Below are experts of layer 3 (counted from 0) of a mixture-of-experts language model. Rows are named router (the router's row for the expert), up (a neuron's input weights, with its number), down (a neuron's output weights, with its number) and show model dimensions 0-95. Each number is 128 + 24 x the weight over its row's rms, rounded and kept within 0 to 255. Numbers have three digits each.
After each expert's rows: "raises" lists some tokens whose logits its average output raises strongly, later layers aside; "gets" lists some tokens that make up at least twice as much of what it gets as of all text. This comes from a sample of Wikipedia text that the model never trained on. Tokens count by the router's weight.

# expert 1
router:137113187096171120166150124098139188128116129148121126137095140114124122103141132111103108101089089112114127071109099151086130121108181137132126148143080121123130158114139132107142142147131126111144169163118122136128125132164181137138134149071134132106110125175156141127133133131088148126
up19:135140118147073107128149106117172137160137115112164109118144069137111103127105161118100136116159141131085152107142164128145124134102138118094105121130112099158149116111154113123121149115146139114123186103164136122128077151153087143069121109173186120142090140118129144124144131122106145141
down19:127114179145141182110107153135158144092131121091105074117104146126136147139121126161132089072128158105101161144124166123135083130119139130139125136151099139107145094079114157134133123130094128138113143135092162137114127146159151131132149100105128083166140150125110085141152124106097166149
up20:184148098081096117113120117097146112140104185186117113122127069130116166125147109116172116131069151097148133112111131135100094148150153133135136103123149165137103133094148131121122100141141129100117099130154153128155144159146132157110090129128130175109150102129142102114120139131123112159
down20:105092127126129085127164135053103115104134138169145161174122147124114110126142137120148116093148136184147104141183120106121126117128122135095145128106108115162172108121113164100106126122134109171142169143107153150105123109149141125143143112125161107117143151190105134122152144104133144103
up21:131150111155117124099110089083152136124124152126116117098139062145112078129145173126116104113134129133140113106147125121120145180116125173140161162133142133142139120084144130148109145115150076182118124109149106108134182125109126131116117101170103153144167129126097127125123140195126121121
down21:164131143128146153161129150099134147134168108105155165139101155124174150097095148113188103142131111122127151109093117049132064090132083123189113120127119154139128127145112111132115149112134123102139115144131141162139136119152151128158124143149119143100150119108129121132164113129151117094
up22:106193108124142105085135121174170094135129120158096118135101101148103095113145146127099119106146131136130141125108123200121124160161133101134076140173118135122118126154084134099119131163127132129112146137137163143096097135117103123094106146127131109136107114120099081149165127123089143153
down22:148171118086123125118109134099083156169129137120158131140123176096119084123108133127100159089111094132167127135072108106114127142123156115165138127125101124133136132081139135146098132147138186117148122119118139174123112130115125095105131188121149116108143128116103097163083115114092147136
up23:129140100124140176109111107145127134174120191135138077113098099122142102107127125177139126136139120098128131127129155140115122110138137139115084095151176082158119165157181114165113111115121146115133136156107142093167159164143124138080110142106133128094091105105117128101116127122123117158
down23:159094143168127150118114114142112147150166145152156142138119133094111107117129102142135144064083142116122163159133129092105094081159113129113110131158113118128113109111140169110185106117130142176143099130108148135130124127116160104141093147139116102061140165106164122114114120122142141094
up24:112133072122125122118124173140123089137108115132123139160118087155123165147163133129137123083122112118136169176149134112081138144109106151124089103141105156138130105168126128146097100144135112089125139112169099128143101096145133167083122164118171117144145155158142134138093143158089155122
down24:166102162128129149155141135138124117106109103091117151147121162131143163101096169156081117139137172130120166100105134165166109097113139156148173138115132123119153102134107113112142120164121145164147110156098090129160113186165128148131160115137127107140094111138129129117157140070116101124
raises: "s", "sk", "get"
gets: " |", " 0", "s", "k", "o", "%"

# expert 7
router:137109185100168122171150129100140192126124133156119123136090138106133124107139130111110106095089092105113127076120106151095139119103182133126122152140076123118128158109126135105142138151133111113147162172111114136124129134162185135141140138075134127115111126172152144131133138133093154128
up19:181154136148134110151154171136131142130085154130127125105103095135119117099141145103180105167117124124144151149138165132128094176127120101161159158120102153136093088129098117140135146128123111132124117126184152101166094125091144110094075138124111132092146083125138142099123124152103130116
down19:142075098131154146116101133136117148159130103122131139168172187101149095117113110117138145077156133151116141140149115119132076113126117155143118137164110181110133152114086154125123130160138162123154127129112139109096147127147127132175167138098125107154101094087131125164166127111104131106
up20:139135104128131119103121131141127132130117122097139109092113148156141170096164130115156111152169153158101106115120149112118123099131172105093147108134172132126126135125072143101121121130141116088143155101167135144141112129103072115068133097159114175149138145094091176112102156122104137150
down20:083090167134150114179114138071128132139116161115148147187136103140137153144129112089133095097169136141126125108109151135139080146167122156141097145145105130094132163092142128131115109115147112129121096149104119147150081141119116156132108118125147141168150124107165105138100117150092090136
up21:151114146113137113108130116110093131149132133161134105116120099180089091107120094148115107159176137137158117129155124100079138128111073160105097101125166154151112136112150145101139113105130162155064113118156105118143128120127143134126119163158148156105126142094119108114112114163113186121
down21:134074149156129171150123114114127121117116168092123144097128152112156155137122161138148152139124099135128079174096129163085143170078119129159160146117125103139141127171133149094140149175146109109133127129088110133146176133118129129148108080133110095127102089132132119136141135080129146121
up22:144145143156158125110165149111136111159117128110103116134128121145096183099128157113130137149159109092134181133100126143137101141116128100108093140133159140134102140156133114135107116139121188101138114132141188131163173110131169072157133119095092111092138124147109127162108103100155119106
down22:099115135125106142097151156113146137142115138136168191075171153093111088105109065128099143170106133147108114150150137093104126129157114133105138148107121114097140131114125125097117166114168126129147131143131091123115149147121089159082149172143145109160140115150129103121147119129126170121
up23:090164111161127085103121154147159143132145182146085075146117134143104090134133133106083118147093099126141102143096103156062126145122140154100112127096139122138140157136112134106147120119131115158087138107113142129145149140121103164136132159124145093109134140147098196110122139123107121115
down23:131082178174109116170177136141082120094145144091148124095146156093137149108133130118124147143142126189133123098124127098077122186129133094138127133140136134125138126134144091125086147112162129107132149140103124125141116095095161103155086134111154115123122163133128114120107121139170114106
up24:133138103136159118090117126099153134135089086092114116110111126132103107123089168150108087102122126137128107114152155151116157165135147113114082139137134117130116135149129133148128117100140128083083140106096128145102104099135134143093094095125089153062131142077104095128107122167139172120
down24:189131133113104141113109100099136141068127107108082119153172119152069093126153132107149147154126117127133102155135131139154135071124111131114133122118087144122126127142144116126121124147137135171121163120100118146102127108086091130111130118088125126102173101075122148151108144088095144136
raises: "ic", "i", "ization"
gets: " |", ";", "i", "19", " 2", "L"

# expert 15
router:128144058151126128126089183166109123144103141134137142118085123140139114165124127158155121128117167154072148077161148105096147132138119124115088111089142141109124130137096130139141107127140140120129083147139113127193139137123105157129122141118163122136104126112092134161091149146138083115
up13:109170138131142125080138164154146106144139119086123171133114097149078128085126155116125133067125118122147077136173161128086173108129110140109100119174172136104148121151174106155098139117142152132139125097114108153141119119116091135137102136105130118147126128095096129128121112127116136097
down13:099145164141141156128130144124104153078173143159140127137133161128096100141131149118089145125145099146171147101124102134076139090124202131148128128136104172115129160134118093109136140077156124085131118114125162115114116117092125108099095146135121100108102114147085136135115128121122085131
up14:104132100124135128170129156176136108155109127133146103145121116117167111165147121133123166124111117159130147120122174104128195185140101143109124150128123100100105168153142128092122128162144127163126135115109140120128133087124114153127090146135088137178140148156098135094157109116073146105
down14:134134108141129147083127143122133139114148149068179146143133125173129119143132115143144125110115146118132145140119148088172181175097114156144186147065151132137149132124108119143115112161133128103130102181122137169111117115093124124182150149116099109131140137123112078125140128117108154119
up15:137148130115141162120150140142117101159143077143116135114167106128132149142126128117116111138096094159130084188122094129102126104145083114119113159115168141177117166142109094144120095129142148127122102102152125128152161145120143175098101147176153128152126083139170140137140095141167144115
down15:112114132136165137095104136130108083103122101102131140107148165121129196142111155127108157117167165132121138122136149116101117156143128153091132151172119127094135064096106131135150141117099158099117113122158142146114118119114113156157139081132116148126132135112121122168204107106115153150
up16:136168116123117106102086155121084108171141136121183139143093130132196123133107116117143145172130149121147104116124109111122155153108105084107119148109093115152136142135084178145122107132148105115134095117144110117128110130095117145145143150111138125092103170145143152133105192137145091123
down16:142135148089136152105092114095122129091155156168161152155089164133118122135069144153152152123102115126137112116144123100143112122109152118095132142096088112117167104143124122130131125097072200107108134141088145143135142118130089153137166120102082102110117138099113130147135104116146116136
up17:152165115125102140065130139105138110107192144150085135161146102169135108158122157134094128102095161153116114153123148125109147137147119128146144086150166131141107145114122110142106140148145154156136121185121135118110092121145152105146112143127124141179124126140153097157094123159168095103
down17:077162145096124172183137140133105133125152102135149150136173141132097133173138126178090151140116185150131106123126104120194137132109124148146142121121124092123140129105112136138113107122155146124153110172113113111094113118128136121144140155091086143160097152159157123102161134107135118103
up18:139114084101099143122128155138135144131159130096127114161139114119135136126154094094145099140123108146139164130142162102128130088114117119111062117093125123113140129135073186182120130106117158127102106151159145118126121113109103133134107193171161154106108090120098114154128137147155130152
down18:155125098153097132122134133109168098098149140099109170158137134109142162105115112122147081138095149135089100116124124174120084103128120150131101122143143119090160112095136122083135127179105113114146122118139162123103135116130108087117138102112165117121133100116146096075099105110177092110
raises: "\n\n", "=", "\n"
gets: "=", " =", ":", "ion", "W", "op"

# expert 2
router:134108187104166132175153121115129197115140137163113130141093148104133127108137131106102108090092097091132121091147115148121149118108171131118129156136075121111131142102115139101146131129134081120155156178110106133112134137158186128145142128085119123115116121169143136129136139127111169133
up3:170100103151115120157061118120152124154129139148134038112143093143093131141088165122112130146133097128094122167165159154116107105116115100133127140161111120132100105142135121151156137095133091187146150130119136111152144126129175124122102115118110125138110147164107111141121121138112116146
down3:112095144099156135152155187132115137088102102133140118107107161142168121114144110108136095111126105095097133133146141176117098128153133154110114153140123117140107086145112167133144129123130145088125121113094129129092167085124121107165187109141141135094105121150131137187094130115095100103
up4:150166148157170142084149135153131113083093111130127142130127076160131109127120183145159127122121135140107162112150118131120135139088152161112100109148158146129104122141155127164163108119119092135156116131128153156106104082098140195125094155156130156102132118160123163126154141140127156122
down4:083105162121105120177130125137126110087145129160137125166124150102126142107129129101101108133187137152123151097095079155165147118168119107129127120136111155104147131097116146140111147141118145131156134147127114118113106087137160138138144107142135152145141088130116096194106088083108166097
up5:137124142148171158110119135130105140148128119139106112139165089127129110145134165113118147094112118149136121163131151134127127138087125140102087106113131115163107126140108138115139126136123137172117101125153106147100072086151125137075101122165087165195122092106141107117091092122111083095
down5:164116099106086130133109144099130136124110128111126127131102139119137130158112099080094094126148115151203131147098071116120136132136082103089145130096122116130116148158128133147161142108146144161164110138163126164100159109167103113161134152156105159109124137144150119155094103167139118142
up6:148151116163118139155115099144115141134188130089109102110146083163127147156138122098132151154124123161143131141174172121147121152144158076127120156129109101125110150184134078130134127157164145111126099132158161153136123147103086099152102146132152121103149166124125088132133132150119143098
down6:151148089179125087105112181141104134131145095113137132134090109117151105156117151119118134105155117171177113129126111098153163096143124148130127148117072165092123153084133148110171131158103143156151142115131145123113133171140126130124131104147174120135126162131145079161108122100143119124
up7:141188131144130119111143104126130136114152095126136121104166118130137132133140152141084138137168107150093145111130145138139181139147142116130089145142151096175125131083137110138093129156152102103087129127145097167150084100130118112068104147136102155091122183115105131107117142115128170144
down7:165077099133153141137129168119129144134124114112119115145125168096149106124135115109133122100113141161124159138139097109130050114172123144139092152130103171087150142145133165121147140165092183113158121133112140095145129107152126137158156111096132095149128090111175129122156113124113120113
up8:144153087177115108144144141140129118145162138099121154108113124169153090110111126104111119124111107123127136156143157148184152133150147087082164101126123113171142124161118077144070129150132158117137102136129163140153136075101089099104135137123133145126135128127154167130088127147160132122
down8:120118144089124124158139145134100164120143169154115143161147172081117113143113115129154146109158139155169115130130168123136128112152131128136135135141102138118132146105111164100128168094119133128168087147086145129085126179146123130181172116095150083112154122120103119091148096086140126114
raises: "wards", "tt", "ld", "nder", "ward"
gets: " |", " a", " in", "s", " The", " In"

# expert 14
router:143124156087151110142156119056136167134121125118134120120132129130104111099141124125121111123106108126122127076101088156085122111116180124128125148150099118135110174119165131116132148151115152088123163150124155150129104122157171144119132150073149125092111128183165136120120126129068127132
up19:118158118170109149083106129095090086128089143083142144142172118141108081111110173104083146156114130179094106142155151114125107140139164139110128128117136087141137135133136111111124112160138148139117158105135118087129108105100114127118085149129121106164101148100142136132111106134160096165
down19:126121136148134118103114152130169184124165121116160158166085132176136112137106086089104174098135103128133146145115132128127129136172146112125087086094105131111110141111135146147150127130097155140143143148110117143133132133124098165093129106142085170124110103191147146141125088127107155122
up20:116156116144137139101116156136100122169139099152081143119116107125106122097147105109184133144107118115136130115145139110102112125087089118103143085159088100121104108175118127138130123140114124101147169121134125112193080125147100148096136153129119162173139134134121126095142126176107132178
down20:158087136101085105110124147158130171107103119142153118146132162130144124118116127113109147111118160089112141138115081102134121140142143132174113184129119205130105158074112113129123107130141149114148096126119107141138175113125156132153142147104140131117139087087129136137154109072132120098
up21:136152131146148095124150132133138125170087121126166121085114149113104152130099137107134174167159130116110075131127145125158108117158094121176089117112124146111115144134118137160145122106119140138118084107125093056164093130131098107093118151152111143123112137098144112148140144170117139174
down21:140097144101161135117129087128092168135152126109145122156124130129112122087136184130146116096130169167101105138133121147134138108143131099140134147097163130188128112121093122119182125094136190123106179119120114117101149142109126088141128115117084140109079136143136115149115165108097126122
up22:137137126138074081135125102089128131175129088074154112083138092116110121097123149136165140143112108105111151154119133107099102159138117117153158118132104167172133155134144133107154104135131160152132150068137130119137093148091112083124081126157129115137129119136126160113111112134114095146
down22:113140132136114148139110126079113132114128117104095147117108121132169125104082117125121150158153182181176126151139133122061090151132080147129121142120114146175132130131146158142118121166124120122111088176118097117068125115147125150161106143112129081105117128120101126145125113138136096138
up23:082134090171141133092132092135143089149096113126125109141164121134103130154131145136139165156139131134176119126153118132132081109126127071098149129151144110124101108116113137135133116135116131197140176096139121132136096105117104090132172106148105162136143143121134105147200128151137127136
down23:117133117094154192126136138090078160130115083118145142139170187154177089108090136124158142123180114112120128085141139137126116095112135147126150118083114149124140129152103115108151154105145117100137126139124113133105106168133130167137126141110071113100112148143114120135135138136161139105
up24:097146102109182085144155132140129113146092115132160144122160129158067148155165127116131148139106098133144123180136115133099115139126128099131113092110146136120111093121127091130124121191174140125138130088128104111112114131084139150130155171125112106152164099092153142132081146132126128151
down24:134147136153130107167102153164118154085160124140137097116104136124147178122158138085071135140116142157145155136143127134162129128098080132121124094154146100116132124106131121105130087116134153091182150168161132137126132133118132142126164148092118085109171126123165113123104116116096138078
raises: "”", "hr", "\""
gets: " |", " (", " of", "–", "\n ", " from"